python train.py --n_layer=18 --moe_layers=[0, 2, 4, 6, 8, 10, 12, 14, 16] --router_score="softmax" --balance_loss=0.0104 --norm="rmsnorm" --tie_embeddings="early"
Below are experts of layer 12 (counted from 0) of a mixture-of-experts language model. Rows are named router (the router's row for the expert), down (a neuron's output weights, with its number) and show model dimensions 0-255. Each number is 128 + 32 x the weight over its row's rms, rounded and kept within 0 to 255. Numbers have three digits each.
After each expert's rows: "comes before" lists some tokens at least twice as common just after its tokens as in all text. This comes from a sample of Wikipedia text that the model never trained on. Tokens count by the router's weight.

# expert 1
router:076168128163093090175170176069147081129143129127091152100138170041091122051085216082140132128119173115100137178110099106176133133131117115146105134148163144125090139089129173084089150186152142090159083150128162109138150111161111054164110171143157171140084124155107150119135093176118131146144092120204124169106136081148124114242074142125117119160120166112158151151147139136174138103111135119135125113112112119128118149162138131145125137157116185155125220163080134108106081134163118155036176141139095130120166117145113112161138172073106105143159190151126072129157140132150045166114151198087120130133121133078116095124106107126128039174084145112162121098110109157120150095140139083086134136094147094143170093138147135145104135105138135086147125167099134117113176131161176
down1:092117082178163148150160132142126167107091082136142117170122079065174143140144156085094104154118071173204107136141136090119101142147100098157130116081117121161167084139155099079171145132083133152120124110143146145148128103177096110099124159138111130121115127165094119070078159114108129159104141214104078123112159142153128134134175136152115121145059098134087119125120188086144121147127194181183100150110122128165094159160138130069127174098137128154099123163130111105110098130087107106097104193060157129142140173044165163046170117085139190102112181124134159104124180107068187152163126068121146155069137155164168120121131188209131188080085083127166081127142120110130171100128095107102123130117039121151121145104106116124139131150129075157133134094115136167092100151087134
down2:138162122060090109085098051164126147147139107117140125123165145133142091099120088168161091178075138054101184113116160089090180136118128126100156085165137138122096140125100082163116141113177110151110122105086135166091194089122142116182127117114095118186064137156078150095108122134146167091116162143179087167151114184106148113069142109113098129155092101075093074188173109121149150108097147149115101129152124129109138090101145160221113069090148173121133150132110073100146158100129151077114150156157129065135073105146099139199145136137122149140117103085128153139063087096118150084172142128085168188126108125172117141146134121036107109111130086061151135114099144152106146165121153178127172114135153168163129087097085118078098113117134152058133120136171110077167097196137133
comes before: ".", " and", " The", " in", " of", "%"

# expert 5
router:147173060114079139127126180085110139083129095145084140103123126089106157127137114101099117165214110097129152171127131099138144141112105083104146097155144119156185099082082174147106105115142128116115131147115053113183103091124117111129108129116164113169109113136140100103117169101138096093125143178133149134174142079093136103109104127064112064063157129109110086106114109141134087122084135120072079163113158119125140101137206109104105032140143055166165068124113140122157088161160141044109125084061168084108146152154059146146069099154091108126124081070108128138141189109129126108090156125142090169180165124122132142137130127148139195094178178158113154093083121113132126122081180069070172102137134108071213112086139135129145126154161164095111168152133149091143152125144142
down0:138147177115136116164115141181084120137170108076103099090144107116164140123120128171115127135049192120123087128116149118126122141126137101155142162150061146193189121124148035145189162108154090134115113103066110175063160172150163143151095131145168159070109119147135077145190120109210135138056129135101074072124196127170098077122132070136179100125055110145138110092180125111132147079107129159131104132136090124109056093147098147177100113123089173153130138159112113105133149156142153146087152146137164122114118175141159145122135127172161164118132183071119187103107142110112117142140089087105121116144106098091101096058173104089097127137113153136076094142175093142157128197127092164153124104149174110117117122119138199165103109125153095116114178136157086142045155102155135
down1:143174165086172060127083125132106159101082125092068135148091140162127112179111123124130151082132086099111104195151155102130102118170122158103127092135065114115121172070070121117159156119146082125143142105135189150146126133115161114135083144078194143096096078136159127076144128162183118157095079120174126168206112105089221141180082155130128131167127053078122160143080118134164161096084156093078160134146161118132148098148142130098175096163186159164127147168102095097129131146138156126157148103174108156123140158143109059123118140166175114144172174127113144138107138126100137136092172123172100124101148141142130144150157135102102155111072190133153114129049096092133140034068169152100133144167131194107125088105183109098151140124173152156151136141084152131207116138132129
comes before: "-", "|", "==", ":", "20", "==="

# expert 9
router:195185160134124172099082093139094090109133159089100150101179116128111150112115180131085147156135170107109161179088071137118171165201110110135159156140141091159107091119117159131107146147111106168166136068095117106083126105179255125132114162135157171153157090114096152137150143162098117056203175196112179148090142101155174107113129154118134118122150143141120156169121100075146059143113093124214087114145091098118125127148142130198104149142059153128117099148171146101112127160124201149121112122152064104122126142158107130144094113125104081160126125200106105152165145116137145129158163123144131089131094082135202170133092133116149184093180126176152127114135128143159167151131072153139130111118151146125150083094130132180122185114150131150125131166126142109167133171120071
down0:078067179144159120137169125190080110148129160112165036078192100084079095124127148066143104170159123172173151139111143136108075071101111140121120133122111109100101159095133144183124101102122081165164088110154163180159145125113090144083124152144160107099063120116171129132084235116121119074158122119198140113151147109158122117126115138092110146196107116133129130152099090151160135106111090166091109125180115088158152116126098141129074151133124117136192077210135144112149132134143190128110151160161106129197125178071175077140138107111156142147141100131170184137116138107114171205135134125139139093123110165121136152069171126124129157106118069093126146124097084156109120137176136146111101139139069128184161122113122133149179140181139049129140151146171124213129149149135151
down1:029110097132119138054156159144117105131105118087121098145104135179093132112165125138140159116172112150114114120074111102107074069144170136170152135117149146128076155171144052158113096113113144096103158132120089157066084098158109181157162136165112147200126147080128126112121142153113147082081150095135149164104106187102107133127207081153116045135092129130124147165137116149153108121180124078098154169141119146112156178136101140147159129119123151144104145120158082115121088105096102172155151130101093146138129172114142157111138131137092154047187118091139218141204148121081147124102109140125137156142189079118099119120215078118138110162117152072143155127156142127046124091131118147145136054127120110077070162152174149153137117138144087105148115172112186199135142068108136
comes before: " |", ",", " (", "\n", ";", "'s"

# expert 6
router:052095132120128187173119160023176114153146176125092144114169090107107108138112138087132148123116099120114133153130094126147151109123109138120168146101153129102100093113060111059149163136183107151124053144123108129148130155135134045143082181131156198144144101143062156090154137138115051156163105114154134134122158112107142129198141122131081087153155180039130112171157137054141102065112155125110177132106102122083111099142140074113104115132127155148141140121091159142096065168124070130107149104167043114065120092142165123133115155060141152154143155154126114182164138123171077130155146122138127115080133119099118123130137053105144133151073154101150132109132045140149208128153155116087121140100178123133074123104183160130109131092093145166153155140160150115126152138172132
down1:137145130108143151092157125062172069153103132130092093142076095128136068088120120075146091123117229137136136161136151148148166117143151155162203127074158198113148127189146107154132166090135140133123166172109178125115111088124167149127105125113144180121132123112150145214158139137125110143147131118080121147119125128145149127119088095148117140098089100088171088113137165085078088117188138056189151097137107059108137111108133148156126150113050126089120064159138108146174170107086104111158057108140125145125150141114136135128103215156079190135134137164139073096131141142128089111122067137135071079102170087096115182150123123112104152123095174128122120148165172133127083114148126063148091085156149154133123210123139115146134138084111200201139112093115121070111068108117136
down2:120103104124122129121172067197078220105064136125139187141084087122167170157121088084120083086099112139134152152096126119127139158099156131139141137129170126134105009117182143182150085128127175123125130112111118128104162132126102155134136141131138128179127136151160146199157108141151146127099112117168200131115120130091178110130114141130143063147094098151070110116107108085137151092097100116114067086241155079174092152077132118089112124169144129129124156070111104132156111060135124122146090164107113115114196155146125117129154091130136110194108147059131121091132137068130073124127133169105076124133097192154137113110060137146134153052091090113116110159159146157166116152106099154135113133152182121145145165138133214121156127156117110071110102110134116156062152161165147
comes before: " the", " a", " was", " he", " is", " to"

# expert 2
router:050076118100121142127116115107192143121152135094150162085114159111103156115102126093151174113108100066122113081136099157160148155082124122115145160165147095145152100140127124140129142168142103145162103120129093128095143194077057108149113157058133091149101119174094109100155109102114129255161175127119137153112172155059143125119120166094085111137172148144087106136175120125160217134114117089135149129101118102134175086144173115054113097156122181082171134135156163120140127139152125130107154080125127131084118101146124135166117142109103089185136095061091108186141119087142112113164129111146128101036152131113117118166112089132161043171203107178143134121097113131153142146116100113080148177132134141125123130094174206168123124161128170098106125142152146119191138083133120
down1:141174123183117172143106143206130131100117126144155118143114145163132150082122141181101094155108151108104109155116083166087156172140091140169143110128066112153130199128160148108105101158103178121139169134169111046088096121107140179087156136171166125122152102112187130171088168093136143160110082100147120115099165118123112131104156147115068114127141123176156149119121079148193133075120114141147193173086081086145109097122098092163108123094105111079127189116079115140104164150135122141104150117137143202156104161165093157126158161170069189130163121143151173145124105138065194188157058145115158098114209172084122174134121127102154108139118130071140160119109143130198151153088102115127088147128153133132111072170218105115117124144139170101128201158091086161138130169116170
down2:122154175068168136129108099086113175095133127114129159110092143126176117135146139134110177117082145145143176109151107138078069097096137160131129118149086177081105185062122029132077057110141129070102141063127129135182169072139127214117125160138079141147104136197121123181105115141120132139124173164161165089123118113123103164110091079098116127176133135148081161154152179178126156142148187105132130108125138160131117198117070141125139149155113106153191107106130150194115144161140135162156142197100108169132125125127111095076140090155181127151130134130156130142097138108152065069134071080184124145065146170101056140136121113122143125117104110098134101104138136161110158079101081141129151115120137171130119134076192214129188105164125113132122144161101145131058132130117182
comes before: " ", " the", "20", "19", "–", "18"

# expert 8
router:147176101074116113102113135152117176098119145095156128111070158137105132134138124117104186186172167100092155121132080095138113168087128138133094164148160116120167114105111126158118105123158129172173124126076146166115127191178091118161089124175142097152124103099128143192146165156116141068094135166154127149116150136146118111143109149123087125071137157127122154143148174126117190173079090104078079102130123090146096096155193115083090119163115157149099148136117147032118133146088130171126170084086174103121097144124108118145094222117095104202104050080100094162143150106147106074116151141132118050085153102125166219148118141091151041174090184165150109081121111146155129112075134147096144098088119125177092132113127161120119150148178175075172152112170165124145130092154123
down1:177134183118134111092166093113118113117123134122117086060063140110120134170085112130096121083120105142083146057119175135076139051132107089197106104095158099131075174154156130127096141183126125128150099161099132131117132151186099130164141114110136144131098115140113140187092126129144137114166108086182118113153060081143118132113128099135074119145161124063119115119153170107111070170088144189095164175145143055146088157141100066154105166135129128206126137082135149112171161128087108129172149083151141148148113115150066133191134127082103137110152068164091149097133075108070149056152187055131067114148111081150137114133116059092137142149100162159130085129142137202091196146127121120123157098152114151102143074186129139089126152103167141155162138169120088096118103140156118
down2:139135111104121118156112145149122189153101127123085116073158123117144163140126090138111148117120126145163078092094161110120071090213095157135110103182129134072132083090132085081095110073015146131089130141088112063099157105098127162152121094107136144150143163171168133081075168190071122135080189129170166147098114147117147156145179075158162145087126088098126177147124117148133146115128148153066170060118139140107115101094127136198144147121140079037083130124176144098105197148161105117127102076112107180120082140087135156084113094142158146165124159140120163116139099139147096141152078075124156162099149107111094100176156160112143164155135113155088116106170184142123152116170102165130138097144116092118060133092185132075128150138105140062135165146123123146122131140051166
comes before: "20", "19", "1", "0", "2", "18"

# expert 15
router:091084169114109175062131154106144194133130185056102158105087167102110121106115127083097176230166201101093139087143110152095122150171111087107145162048153123143132095131108121052111116121157132162133110128080087222113145184134201127133111128128116047139121102142075107108159145132086117120161220125141156161101184115153134107144105148113121126185147170111120061131134136121147149166109146104086108119128096108132115099161157108143120120163103115078177078172136144059128108128115206114125136098202120119111119113133127137146112123120123109112176193147098106178144156105143120124163139107132108096194105095113078120141117117093137089049162142193140125099121091160149165177108080107104114112143132114178138101115134142120095149135144159101126143149155162122076143094088091
down0:079066137145128117134168160131130068103106165173146154137110117119143094100133154153142151171153108082103102129077114131124106128149096089096154130202175124158178153150209102124145160123174151167076081144133153122094166133108163116104057130117149110100137158165117106130140158165186149066150112113129123091129117144167192136111073138079137119220132145138205138156109072101121093100121077137098143088116106113165107104105150160145085107178140122102136160180159130144147143184127094111131157109107174168139124145123197124098075138097099073129130130188130095153157115133108096109102184098077101108129161102098161129118182153150126109165133181141080134081138132128177092164087160101169162087075156104158116118187144023110087174133114140130118172140083080134209142117147161
down1:152177146135084122125117133167134092158147187109164118109066167058092162208136100076135112150083109141104140172119111135110160097146107092147162107136147157052121184184157145130142147144101123140233111134149132221103130105115175156112081111149171083162101079111103106124150068126120093191128124131103116087082120099122124124167101090139101148151158127192093151086203150104112125107151121125140094141147095138128148056127129091134180096146121133140123083187143170155126160187112126121109111145112156130182130117125097162120054152126128133057105146107127129109105123111139162090163118141105076135187155068129131117191081124152132131093118129059138098078121097133115188102077142130133160140104177090156165130112155123167199062157103107117153164150073168089141101160121148
comes before: " ", "–", " first", " —", " -", " –"